config.yaml
num_hidden_layers: 9
experts_per_token: 8
moe_layers: [2, 3, 4, 5, 6, 7, 8]
router_score: "softmax"
routed_scale: 1.0
balance_bias: false
init_std_router: 0.00913
beta1: 0.95
beta2: 0.95
train_tokens: 272300000
max_steps: 4155
dataset: "wikipedia_en"
Below are experts of layer 3 (counted from 0) of a mixture-of-experts language model. Rows are named router (the router's row for the expert), up (a neuron's input weights, with its number), down (a neuron's output weights, with its number) and show model dimensions 120-159. Each number is 500 + 40 x the weight over its row's rms, rounded and kept within 0 to 999. Numbers have three digits each.
After each expert's rows: a language model's description of what the expert responds to; "comes before" lists some tokens at least twice as common just after its tokens as in all text. This comes from a sample of Wikipedia text that the model never trained on. Tokens count by the router's weight.

# expert 42
router:464542539495505534570497408432483537507460466479493517498498476463492558485507436485553483517444507484512424527528461493
up0:442484546495515413479563466505486580443594509540491554560445520477445450446575516475485492478512538549537557501430490571
down0:433472478551442418476494537494462463462470540450523507470508561469510452490508488636656437493486536498463524483531502478
up1:452508457497479517498509510510438488501566472467484493529526528409560538448525484539528419435458530562469493477498510511
down1:506453440553465453492508716530513531492542484515473484474470449481454481508517505532450482489544473471501499441535526488
up2:535436462477541498549508436489538511490571505469513523542496519541488624517562546502500542486479414419494565431466430487
down2:459483457504529555477446439522472430508551454580507540542523540427556456499518522505568532533539598467499560442474458510
up3:507494604474491444520552463522543507523439519523480548501541554462508492459444427598500464521508510439488479473447542480
down3:484454551523471419489502549489514464548469491419498581583489527478481455560467498533501471554516548463457511473482487543
up4:516516539537560472413464497537479370452470522522495468487580530444504515560497535431475462494501495495552487482537571570
down4:474514548501474504494569522534509535451487521492550503492498534486435461500538442530524490465539516528499478461498506493
up5:563507517460562501561571477448469546463534523536453494437558500437480573500543530491548447472459457535539433524515505535
down5:553452507459531541467525367449519446548540470468550498470516598487490438493509496516504526469487557435444566557483489574
up6:477575481491449468543481496490466503436513549477609525541447509491513490498473509501491502477471510451440489482481516444
down6:479483440438462465500435584507426592488467459545523421495471497476464519459545437561463520503572425489571472541505481495
up7:443495585484532549519502479458419519507441479415500471582567454427509522473567465469557481531533547482509520523542517552
down7:549523568496499537526552506493504530437487496445524479524473543465528534502515521562513474501498523481530531516509523506
up8:493536532514436501489524506520519539489494527578507497455426510545532470579489446434526504522455556498540475412527471425
down8:442467534390485510478502484478530501407453533465585526519527486496402503503418460533468544532511445522480468459493475559
up9:468470449506523571538568515522545525504468468499559547553513471538581498495489459429500507460524442449426544488475501521
down9:502432547477513487475496537490506533466468542543529471565424571506461497451556537500527489471467592535489447442504461457
up10:487531498487513536508557523477496469502489525514460525542554511441438484539516566496546506555470512563461486455572539565
down10:476536432510443458450520495506458520566501465477489539506575470466557626462546568493507516527542457560561502489543531507
up11:501563482510548493490490511492528460492452559556509454484447453480502542512510490524428574493516502439494449513484505425
down11:490474424478568515395515490471490557478479586493539499476507567512512510530530478482503550523548506508500462449463485500
up12:463511602508409482545482526510449484537492550506435461529485442503480490579445560536472521486512496417504475476547445494
down12:467478570399550459497538402474513458524474606507497533548512501502502489428523475530532502516460412443530453467520535575
up13:507553499480426510584522519448565532588537416496525447576560449520508452475502447572480534438481495529561555540574531497
down13:518496594486436517559528441536421532586469480488515482522585478514507413451444472447544482511553558509461493514450474487
up14:470499464461455535487523443560535503464481501492509537437491492372499503468475452526503535487403507583532483487547505559
down14:470524553522523501546531436456547452506511538479513552502502498515543495514476524555597504358423548488517451441468495534
up15:464593535518495470483542587504508507489530597539474531532475511473500527512528482560526518519492558457519496497531426533
down15:543484501584464497437451523453525514550442442532500565480497529468492543511466484587537491476486536573542501530482448544
up16:490475517471463504469524521455492560528495434468499536610507491566547547497539474492523430473546492513519448541449500471
down16:480495438537480466455455450561506512535553494561541467530475532452495565526541480496493525500549421507545529529497518465
Commas, en dashes and colons directly after digits in scores, date ranges and tables, as in 3–6, 6–1, June 2, 1978, 1755–1760.
comes before: "1", "2", "0", "3", "6", "4"

# expert 46
router:495506512495417529558386479583522550527530479429499524485376514503553422488478470481515570493502529498553507495573529533
up0:495492497539456442475502528514579538547504449467502522498454564478515544503483565497515521519494555539509532521578484565
down0:455583506535511544534483517479574490535540487526614500522546590506475434537497474482506473495498593517516457538497490545
up1:503451486468519566485487517454496561486466547430473435550428476534561523530487488582500541499518488474524498516505498453
down1:520496518562536466569506531513552492459436489529451465557517573565463532553582532557512490510504409518521503502529565479
up2:504478530535475532524597533484529545431513439437473495459570453548538575484479539430511507495430513527486563522555506630
down2:567483468532444497459467538553457458491489504528543503567471495502495502444433527516512520451615476534490521535454495505
up3:516460521498430481467513482488563501542553431440416512480514501491519450447547487456452536616502446451493520468500477582
down3:499388419535455415540468564474510544494556446564508534507449535497482466474546424525540520573519565457498527537479472398
up4:437487578502496508487501512451518504468539519491527475558524509423493598556482471481443513517502574487505484496486472561
down4:551577471484524487519434495500448497498482460432555543535474476545595519515442542508502483494469531477524540535501461498
up5:473542554490433562487519504428514529537497586458508448406498499498549372503524519494520469470545536458479500483506549429
down5:507527397533526427535461671550562516531421476498477484491497524473509516464431514534573452541547496495477553481477554518
up6:447525539527558477486502425440449520504508573478452515504480509470537490482433496547489482490509456487500463485502532522
down6:529499535441486556543525460459478526537483505498502440454436492436461527490480507460469466524549441539475551466520540504
up7:451496508515484504497524463462553487400512421438569507479457595412502501536556568521428488538461486545527480504510520552
down7:454483534495497475509501561547514466549387525519492460540498440420501511448520475566523486460476481492500471453549487542
up8:437552451524601451501470513515488589532487521520487475502510520453571467518522578539488501503434513494537502609532495417
down8:504432561550481521565538503483502494548537506450535500529474474489513465572474438443487548491539456440475503496511446535
up9:513552532556532526515465515569487498454458467508497534485521446470530511484533453505470511555465476507487499443490509518
down9:499434497528502477407486589497438464501547485458454484571462543593494473509534530452505560448486505510543500594501444478
up10:545520495480454572441431431568510571505461541563483486530439537503479514577482463490530450481511484457470477463569510494
down10:502486505472399522557554429535477474513526498525476494505522499523499444485538520578511419561491496469503529548455588461
up11:426419509488458545445572477453488527475511542477460484483508449508534479506442499488503568507513513548527495525469476505
down11:543494452477496506527517524526600499483497523502533505548517569550509481464404512476475536531501549510470494554544506470
up12:448480507440485414483578461464500564579479536491449461518477514500579501533553547487464498552500477547463557479541483569
down12:458556452571595473404504431481521495434524460557502463539459495465466548515527554458485533418550390536509486582503551497
up13:480456543501565476577485499500506518475575471498528542584535527447545487439534527472484505503500482460550545544536504515
down13:501473491505530482404523630449463436544501503544502524475601512485530497511429552478569434415521514425510522503486521529
up14:492409474515488544479490436464514489531528510453444430485541569521541583549527575499462541472481561473568533490539477503
down14:481505534527505581432514446504535510527526463499526451554534401495489518431416482445471514514457529451505510448439501548
up15:516495520526553510552490528446522484567470420547521497538491479512558520597489482504483451507475526473551520466443543454
down15:414487597488487443505494446457449535480470570451513510510593533521409486549518508392541494537569494520468548536460494495
up16:561587480464483518539410468511521553495473498542530517490442470558532509561551508434465519423493561553479492538502443544
down16:454530447522470543542502593549458461490508511484504483491514444508433502460505516465476464501553492478542488486437516448
Table cell separators right after a team or player name in sports standings, plus name endings inside tables, such as Cambuur |, Nor-way |.
comes before: "1", "0", "2", "3", "4", "6"

# expert 23
router:501577570545495527469541520466494562533517494443460551516466450563521508517571553490505509482467580435484478529484521493
up0:498544531534491484497421510490520584544540504461478521549488493563540484518575517469516451517461500514450466503490459483
down0:485464473485448554522544451495484485510483497401516467419450522490493535462522496581531453495567547640457493480509529504
up1:507503494503420469478543566551494504535468443471478497510491470498414564466457464510506517476507579415552503407530504457
down1:565514565468500557497433518507456539466474374552526529535566479532463472492493482502534578544408522541547468617463506479
up2:480505406448494487508485496428388513528497476519479461444443472536496516492486450486500490433469514426499485534463426520
down2:588559523498469456495538449505498397481495550503450444510533535467531467514491536534488497553492480461489490483548514471
up3:478565446457540538433484466432453542469500512566499510528481499447454488511520475510490539458483436548513473521482453462
down3:468559516507577474538513553477514564456563509454492516433483568483479510464483506503489444604523537515482535417416469503
up4:437539511532515544463530448464482485539452524490468484489543535433485526495568524479520539443439508441486519512520534450
down4:474536552482479528435449595484411490462514498521509548504504481510527540506480571479554505498453447504513529494459554534
up5:547496495449574491466577484497491557517487456484492477508553432521540513558541578524486519497555505420489543459556546462
down5:379470427486520557465532488552454434517539467521469468513510514501426468566465530487513480620529499536519506460523497447
up6:511607472587477529563469565579476588524514541533468504502556570500529549468568546494545424535477503463442440617422505562
down6:454493587548485503470472578560568509476464467523536547534476487466415510434484505468468504458518429494565484450525543516
up7:464478469560510507511450513433486414498480482431499503450466521512594522472466487518476544512461469543543444557593564514
down7:532396423496506410478523647488499528477520509482542489430473522471514519470422486497389494521501508507471494466531514449
up8:375534523510472474481442497506445517522548532524504468557474511443444486506501521532446542587468516520560437502469484509
down8:463554489459500498483550529543462493510528547491551557490522557502490469560519444492575539567592483524484454545491556486
up9:486488542500489511496522489494498396498500488479540504499510437531564491578590479422544569458480507507553461531509535550
down9:410525461451488466508491467466457457484491432543524538474526434497516583540504509464514565553481508525515454578481514507
up10:503513498551467427495559597457521554477538462481591492515373438481474535488475512472450501472541446516513451562438492474
down10:483447500497438503520527456521480489497493442519476537505529389536545516488517520530570484491453485461470520561479523532
up11:479434455509458494493462454473426514502502517554466486522469513430489466479501491510433530551484492494473544479493519520
down11:452447533541512455505536548495480503435531446483541480468448507468537451505558527600549468408526538503532501442490572576
up12:525523539452513513543506548505532490508523490565441536468448499464512503511546507445467512501559456527526538513503464515
down12:492359482554492465496496579507513460566488513475487444474527504594558388503492507493496553564564480532492518460482528464
up13:476512538512493477505476540487565496513518500578474486445432485561455538486468481527473486468505500511490556483491515569
down13:533465424507503526489508611486476524521482518521488527438494541548514457533468461451505526481496485510462528503501522492
up14:461554487477526571471467518515499554524454520546507507563511431519498553447506417542516480434537494500531450506539508505
down14:474502517493480516421491496645470504529514460503464490526542542543468565429483545526525527507554443556542469523451555512
up15:483534461452442539488507489531460550470455496469497552496500474415515494462475548504436481513472538530549490473501500486
down15:490491446486520471534516550525518529487496513516465439409514438488575515481471536544516554496468604449483481511508513493
up16:478487495477476480539555504433493484505517506491487548530470480512528475395559549483397443495498491494477483503457476452
down16:571437512473477495549430490473548580518458499547423499398399510479569471474482533544466554473547516488487445434576543516
Line breaks and table pipes that end rows in infoboxes, lists and tables, such as before "- UNII:" or "| |".
comes before: "-", "| ", "|", "\n", "- ", "|  |"

# expert 10
router:465491513518506477615507484539491511481516514504475558429430463469492503474507485484508457520512515439518531481558457391
up0:451477498543515504515514491520527414560534562566413477517429484529495509527537507487508528432488430534465513520555513514
down0:467537557495485498512516586471568496480522527532548439473495525595496504409487465520447423599546513499425539570558455516
up1:470488461542449498509474467497454510490533519607542558419452510501522420500467545462534471485492460477558474509550518483
down1:510453427480485525493413366531527477484427495476538529515512507529439476539521524444543531595467470462504520472438516540
up2:454465538537468526482599485496508540587465472458515497536526487495488542493446459505466524519452519534586521531514471490
down2:510435463471525554540529492473550487559500489502537469471492477512458468437535466464522533516467554500499471439583439489
up3:531528458474557485515592543490475472486546472507437530468452493495488475496553482486507496524472540508539465420474495534
down3:467455509532437439484496480489544448488530446499499534556496465447479497477443450509525519574486473439410522504536546456
up4:487546414507481532525446530518526443513533479481552479528526469497476532432562493519504521525479510447559527530542471494
down4:501423543531548488505433548489553510481488508454501532433494448495533499514461557529447488481538399546489457568530540486
up5:532487559555521452495521544488533473457569511528490547489502478470432507514470560510470535451510480432547536482561522516
down5:498489471517530510477470436485472497533481527454516514493579558499556483500468468453523460529510514453487423567508459457
up6:492440485511433581494448547480483503541484503410496499485508521490568500518515510508664475439461572511493497472454464413
down6:493492540470520456512552514565480517503505516564527446532461535484529551469439499532433551542441419530511561456481522554
up7:421537536429522505534456504475520463528435529462504522544452537545536568571504515486578483470566526549617470461483482524
down7:482561516413490454450562561501531447462543553481485435563424477537500514465570553471489514553496577446418439534517541512
up8:485482486499521412545532441464459523473531452510456436514511530511470496457484545508429470548508479534526550522556482534
down8:562584451531501591574536557397462476450559498459495533490504500577485581525478527502499458456497551480469448572482444451
up9:470492475545501434581516570498484543497498510493471546510461565485461544458519553569487460484523569552574515498532533532
down9:430467442498526534494470523551517497449560523514527460483500532544496530543530542515524440497523486477460499467461524516
up10:515503577538466503484534528519472459461448493532492551417444433469462490486522454449510453473548482449523503479444522374
down10:528523426515378467450488493525409531461461495491509533524445486534468433426501436525456496517617548434494519489527535543
up11:500463456460502495530537447504439456486479458465468445554502475545515544418484489512421571451518563419552565483549563531
down11:506524449498386501448465380453458458440495548460482559528485524529485532508482516455488513469567471453488524427482528507
up12:524525483518464569630502635540472520430499497442486482519467491520488489508465509490459460484481512492546499475482430524
down12:464471563481498435482576548439502504428414540540471574553538416407469514497526492460508497461393477475496542491459466498
up13:489479527448513543517500532441484444474514456491540442498480505458458594501515490469496461526564498480472487591471453519
down13:443512486476437445521459514452450542525502459386544486501487532443512516443499532483550538523470520534493431515526525495
up14:484476508437546530504415521510487529506524529452499467537566520506511519554520466456523500529534518577565485510472498488
down14:456426501473514438495534520536522456506518428456498526529423511462528540480445520474543455494445501511514526521462501407
up15:474412432416501499484439522519414526410509487566485541485518438441473450441502435490484477501465483469453490450516586499
down15:544428505552454461496513239453464476516447494515496537528482561575555508493541503454473467500498524564543564541506485543
up16:528476465514534491466446558531554471522461496411530538515462502549556504504565382449425423498464617466536487500520508522
down16:488519542470499542450534425519515510532460555513525514463516500482443487500544564549537550484478488471464458493429497544
Number tokens in tennis scores, dates, league tables and ordinals, often between pipes or dashes, such as 6–4, born 6 October.
comes before: " | ", ", ", " |", ".", "–", "; "

# expert 36
router:462520486593503515535487498512445511548513478484447523554458516492523516429454554427496495465475504514513489542536551492
up0:504466466543464471448526472543492542531504549516405517523501460555528428452474494559554474417490483509505473526553543506
down0:509522542460467487552492418464527529535516496502458456488589448563483458484424560474545432556488451455491518547531548508
up1:408472531541458501444507407516526485469528478595499504542514462538545594486550570483546500482505411456459504477500477518
down1:447445514470458471457523463448548558473499473500436501597548537451439514481458466496523506443440561427534516522518443482
up2:431469501473513498499468613498522429522468452448496461562527486508549505468472469455499471512474491499455522444498409479
down2:495548452439486434514477527556476507524496493451503455496447538544466494425533528464429469483547538522498530486497542490
up3:467479557397528522537433506483532534515537526498479476595465526511550479499524424424513490516516529636474536571466568479
down3:496479462563432546538499506524457448570551474523524508470538448569486424542494468519519527449456533485426527495542540428
up4:523502476494448538474486398530419560608440431518577415494544425415460507409472455510554548482547462479558527499512506549
down4:485496614448481500522490544471559476524545478569482482545462458515526517496501488499569458479502583502431511517528552471
up5:505458587535472482541560461531516483535518523462508532465502472538443548515513447457542534513464508455446487437496487515
down5:484457540494504468561532517523525497548481543475482510501439552459418451505513495502427511589504515509529468555458471484
up6:426488506454477494540500552470470509554520530533469442452580567496541527568522552476482498515474503476484490536423488484
down6:445541440475544460456489527508543581508470445492527399485479467490438493503458444429490547501512486465482472478517467423
up7:526477440491492497509507481538581520485548560509502564442544534457441504458472579404512500465498481522535456544510594468
down7:508500466494437539511538462518541431495490528492499522483522577584542521525492480538474556513568510442472507470484463486
up8:535528436488506536536468527499484509498482513515442487503494488424489469463458516498462565514516458484485513514482528473
down8:534523473553512522418453607543475487435511534488541501500503575453519540542488503488563545460453469485448483501475492537
up9:414430537453517451527542504489500507442435487508509476496488499460535509504531508491485468564513494511486500489474493510
down9:517497570499490512596517423428604524487512433507441502435545512493429553572478541486482536474552495537486532538565487550
up10:491527472451550628505497531568458538507504561416533477484531497528507515434527461510502564563515494484521482465608475499
down10:483487486465537527492344507459439501501462459472520497545511469496447492518584419521459506500509520535514548555512506525
up11:500565509476468575472469532481508516451564454510546503498507479461501531527549480411491560539525436563407466539457455522
down11:466425475545490538460502529448450426505530483519414544429438555400596487545480416488455558456573437524449525519466455518
up12:526480448538515536485526507465481459475505525480546559476466528500548450523476564509524483506526546526491496444512433494
down12:480454507465518516533460933510482491483537577512463504506512526503525482530491469510554468525505501508524511506443476507
up13:433414553445470412442584497478513541571537540453548490446403457463506481499551452471487525463498499539483523412514494483
down13:526536559460482486561496429458479507447478433483520509537465503475540517504513483402540553559544485543530540464473528475
up14:560576460513499478504470535472517491508460529490476475526478464579490505443511407429538442458490467558476527505506495541
down14:438552510460500510463540514525535463528451579506498530471542467570466450527491466444393492508567510495523531461488493502
up15:466522478474487456514464522483500519471492508508481531542487444541627454558518453491449516459534506550476589568423463561
down15:498536519567479484561571534626518505523521537459563505541426529475528496489447430452428429483515489461535456505487518474
up16:498499540521533530388451460584539448490476496467550484544471507508527472532478553468556559517474468463538498540581513555
down16:469483536510483499448497495514488551466403481570506487506528511586479471502460450526451431585515456584543471484498486512
Bare spaces, pipes, colons and semicolons placed before digits in sports statistics and tables, as in rushed 14 yards, fumble 1, lost 6–0.
comes before: "1", "2", "0", "3", "4", "5"

# expert 61
router:461528519490497494585458524504435528515547545482480501503482469436527482477510461488511448529494473478515502535527483453
up0:552474592456475458533555419477442504464472534495484448566443495504484481593511511549436486555545489507514520494515572591
down0:487493525468481497434486518568499436533505492492545503527415526465576475510503521549466473495536433496536528475473436411
up1:500492458540482476602492482530475430487529483519476491449467525455486484517423461424500463386545517465538522594492469467
down1:488470470522456505501516529546488445529499529497521462490461444441523513435486515553479442520494465459465460472491578502
up2:524538483523424495498487514504459502499536485532519529493555491495418448498477527532478537441555518501564530509543491484
down2:520534530481479465550539509487519493479495437477535451499523507473447553544492559506515508525532536501534510503535498467
up3:455550518515534493495592552479493510476567499521448561431505465482478401478562401539447528502533460505502461464518478473
down3:507612531525427542515526453464524499491487529534516509549534511516439522562501477448514485461511396499513480573504511512
up4:491482461489498501525460584515534535489468460469496490535503432482544523496527476519451517492554494523524530579507485494
down4:500483446460436519490494572497447536578568510427498520540451494481484475550491528463489498457530471460512522545490466463
up5:507468541549477529478498546493483515550522520478484553414531459448494477521486535544529506553452550563561501562532485515
down5:469574521524452496524555476434502433604517504481488499504589529485436529503523509528498434470580556494464484600513494482
up6:425465504441436556541512445509446504495549481423582530428538478404506445501488508450516552514561514501437500463526426486
down6:446495522514485509473468557471482469491435567438543441469481471498530528472519427536493418473525462461492504511557490503
up7:484503555522493468473453531466450536479502452554444565517442444469435523504453493421509488537511520551580531548493500526
down7:493483517566501449511458497555463535464463515507449556501532534480433515485543488535454538546440515452515523479492469464
up8:554547514513487586475442523470522509493497525454523537506427481491523478525528494474563483477467533518458503487563525448
down8:457405542464443515461525575477552471418528513526476515502535490514462484518520534520568457430533473478467523511501500580
up9:494461476470548518445508458477534504495482494504452482437529480421489513541489455517535547482469475440450519482484517534
down9:511507583544557521545536481532512501528427537562473522423487448439465488469461421487488497539510413420472543493528529596
up10:484460506431433505459478514568491488480549490470474478452492516517512452502504480497498384500454550501536557546527488503
down10:487498555481427464465510420553520497441501487514515526584552512550471541556505469459483496557553510497426510535450445474
up11:473535480527510511492457504531477449502466467446417544563491473504485503555488433482471479539498487487511498544554540400
down11:518486545458450558457499543533571410532520486498497494500512516490462415487580488516522484457489543505547516520414526479
up12:458485523494454483630532544503486504450557479483507471478408497424456565520512504489507503501538561433505513505470568452
down12:497514492493416516483537501638570549574517544543479527426529440492512541520538533465468490441472450505512458487436551446
up13:536563545443472459497470436510492519473466516508595551532505506508452536522539571481448527503440474522442525507497529543
down13:492541514511540517492451541479465521449566494504473440534432513494550438380507531563530470528563608476556460484467488490
up14:456495495507521517488468483447536508465473561531452543482470488500529534479521489496500479524611494490467599472466546487
down14:521502545534485504503534667454485495524541419545440490513498483514509531532562429479510491562522474477448547509473470495
up15:507522483578451481488511477482559526539545526501461510459479496490498491489458513492551444477428518475502499485512473451
down15:471552499514565481542532398467545499497541500409599594468488534536490553554543524515499475519506503545471542437449566530
up16:421511538406453519559422490530498579522513552451518481527585551533458505518499524532495441527415514472565498548557465541
down16:507461530485500519524523665531485538372514492470490463537534565490480521453539498528465513566555457542423518558466524482
Section heading markers like == and ===, closing parentheses and quotes, periods, and list dashes ending titles or dates.
comes before: "\n", "\n\n", " The", " He", " – ", "F"

# expert 38
router:444523544466473491505509522531459519456505562417466498515486407518493539472501532494469488475456473502545508446480521449
up0:551523564540526495488471522572497492499481569516488497572450506549456552430521476487456497513549491562525524518489532468
down0:481502427507575470522496505469494540517437500490481563491554461527510532430470503491459506517518534496573494493476472561
up1:511491477517487463495506548479486520473483525468513531413462451477554531488555498504455425481454511534503451510539532523
down1:461542536527500517463498587496498542563468473516503520497506484540502473530503572537499498513405494515414517478497461477
up2:470425516529488521455459610529474496500525470538486460496500504451494506570463508461575536466435419429474558469413488442
down2:546420497494487425468494583479475508477523480425442505501450500434520515532497507500542493516528525538549465485520617523
up3:534502533453460488495497510437487467518503483464466515503531554548517624461481550400457484475457467510456498496494485493
down3:407559439531520470469458435563522452444496396584507549538493474491488509528500522481471537500469543487561411514500536446
up4:540534541487520441499543532464494488529570425522487491545526501472472467576468478453497536423479515420468528394508506498
down4:546440539514425505410453456520445516571478478462495459512410501557519501495477501512493475478539509499436476431526487485
up5:477541493566423538502380472440486491433482469490489491449452497526480487467482467502503509469456467483489451384537470494
down5:447412574471535445520532467463541446513458533509592436495451550455502476522475469517460542538523508479512482550428465508
up6:463501550422520497473506480479495488551510524461467487455559551516531469421523420496487498528501504533577441521494459616
down6:560514482461520429512529519497521490497481487499457532541431541524558523459439466541506476503539499444555487531448459517
up7:493523463504477479468504504547529495482476555489509530484452522424563504464526518549491451468509534466569484523546490418
down7:501544411514523495501545476607591543518487520454488506457466508477478465518454533558554496438500498510485439442542546526
up8:522467451476487523463650418481497507524517408510567460572501433513521514485562528464478505518520543466530492530518516553
down8:578528426540473481455550589511481509483494495589496533494449490541538525471540497507473459463472426478591564532503543457
up9:463491504490443477570489509461526464511445511518446516479532451402540498519508485523546532467473503471440530539524431463
down9:452472602474458498460496416531523577425503512549454457521478415527538474576506491492528522473547453484499504551523444414
up10:460572498442546513485514507559545496431561474503462552499468405560482476510476519473467577493430415396475471466479511520
down10:521458426458458423528476563487538572457551477515515441547526473471512492538422473528502467521549585509478504452528501476
up11:528483573505521463511539505581472538488433507453476431491440457547521526542523521436489555448478497540545485581526527489
down11:449513546471488442460468469422474475388488553475454563498548428525471508507481566494536527528479513466493493517538511493
up12:487540545524495538527452473554419553605465470530463432510458483521545449428496547487565464536573486509529475542497468502
down12:502516502463506485438485490487494555473517439449524521507517478502535439476520440430521475535415534499495461499456543473
up13:495505511556508546522560467516520558553586511484545474471461493546504440474535504561516584473507483478468445497463507526
down13:497447522415490566489533426490482544519547511449565550462488499534468489495501496461517623509482447534510487465480488491
up14:567540527530537525579524455488480571494485478480464518520458474456430548490532389483466497450520551467490522484490525460
down14:511496456571530451453441515489528497473465511492509511457529531465463567479541483520437522424441575490554425517529496429
up15:445537564492518545468512510529520544450466525496493547516509462423493504557486502506465496504469555521459495518519530522
down15:534471522511518446554527513509477522454621452528484485465535445470537487467443534525430531475527459518517582511547501562
up16:485517536515514492500404546480463534476511450488555554495518507473498481554515505544495514471500459516575541452414532497
down16:498499471486527508476521490497485515460527492520531482552553447521549507544441437476514485462529536478531484561528606429
Dash markers starting list lines in credits, personnel and taxonomy infoboxes, plus hyphens, en dashes and equals signs inside text.
comes before: "1", "2", "0", "3", "4", "6"

# expert 53
router:473489514495469511523453503490444452527516500444512530489408475483497552515491465464516459489488480414513494515544461468
up0:454503510533417508565549494537457462424479497472505491530511496490576444468520544536486503541504556483494502497438542481
down0:428491499502455440501469531467469497456470494520473506537560415437558605515472477489515515469507526492490474488518436466
up1:521477523532502531519435447506446511500496471449493550512501418515419465453525441506460479553458524456457508548488475535
down1:489529484495478550570543661439482520427482512523527566502527528528413501489552462533537461565510435470474514474535511473
up2:546501527482539568558510462477498491465510507403523493520487499422511538476467443455474493553533464479560522447586484485
down2:540495544516505520568437479481462480491526468451486495494535546503497494443495483533419483566489482557456541512490488538
up3:448479473560482527501493549513490529441474513454503562474503506461476510546527569467509522545519536546495494502455493507
down3:486516481502531519518478473514530450449532554471481489545542462492454432504479506578508560484572444474549485554533539491
up4:511520535536463453490473494500462539502528553548506448503446566526409516526541489498521502552499552522484467487529509464
down4:547525508513436481477507749521523519506465492548543471460498552498497484590420476572553511549483503528482501508554513555
up5:482497487535514516436494486502490546487500463450532474523428513508509470513489492516486466512532484431592500540468546586
down5:478524545436465525474449465485527550538496543502445600492479473490463561459498518475466476502546553471481475486504506495
up6:516530464429480539559507490486499504519527495471498460557516447472500510469502496450545503482483548481455513510497453480
down6:437504504518486454531528501496528518504487423492527482515447448513502477567496571477405472567481541480536522529515484479
up7:520473508487525544543516483558504480474497418499538554464455468506449472509458415501477487452527512565516513505524512407
down7:499508489515541537463562505526537530418545539534450543468473465486420504503503442477536556503546477517477452523459437477
up8:544545492496491463488443549589499568572484565544514495477524498479518489548496443485540509530520479458538528504460513503
down8:457503528526464449466491422439540550455530505577477510503489511589487457468549443540553461441516480469544598536504470470
up9:490459457442475500457538480531491559535508600527532480544494471505401439487522511457448584493526555556528505565510543506
down9:492487486465496494570491555507433574479490533527492505583586425506505542534527506460502481526468502433501465499484525508
up10:516390483478450500458586555498529485538509503513442498572480455426570494478497492500469544483508508507546462460573466476
down10:508379432505493499474503435568451450481530558543551520530512485460524542509483548497558541510370486505513519550489462409
up11:456515477548535553531454461475443499433494531486529514465536545508505505440479492444512471434556448460534481511548528481
down11:464500488604473541532504449479450471472462518527552436495461577527431520524463517554523530528462467489483515504552518491
up12:427498545509453461486469531464465506495571458532469513507489538474481500442520537516512464489514449466451503493504547411
down12:523459577565485510433486535507517499423408557501480500518524401532456478498517509468530489529515439562491500490489478510
up13:467507547457492476483461482475578466520543510529503452528485516511543520488444555521531461455463487492464540539449481486
down13:536506474491481492498453470422550502493508480457464524499487466506499536522483535407485508482462616502484497467580525498
up14:570506551490544476495430523518450437508445500565429529502467524468519457555494426493464563463513523498477490473579494448
down14:534521519495448483486512426570445418477509510527545522520497507530530462482533516513488437487498527451425518451433509422
up15:487427520554475510525457510470403486524501520511478473469472544522400431531478486472518477519477526442502504537503487541
down15:490505586526490502488538554492480497477603539470494533524574459510509560543422577503548499455553447515527530592456540534
up16:507497515518454480497456543506515446478504542489532552468571559525441501481511466458568498478514490535451496398489527520
down16:463512456599434463502480522498390517502504451589481490553468529463515535511458502527486484489521478490471518476505560536
Last three digits of years after a leading 1 or 2, such as 2-019, 1-982, 1-980, in dates and career tables.
comes before: "–", ")", " |", ".", ",", "),"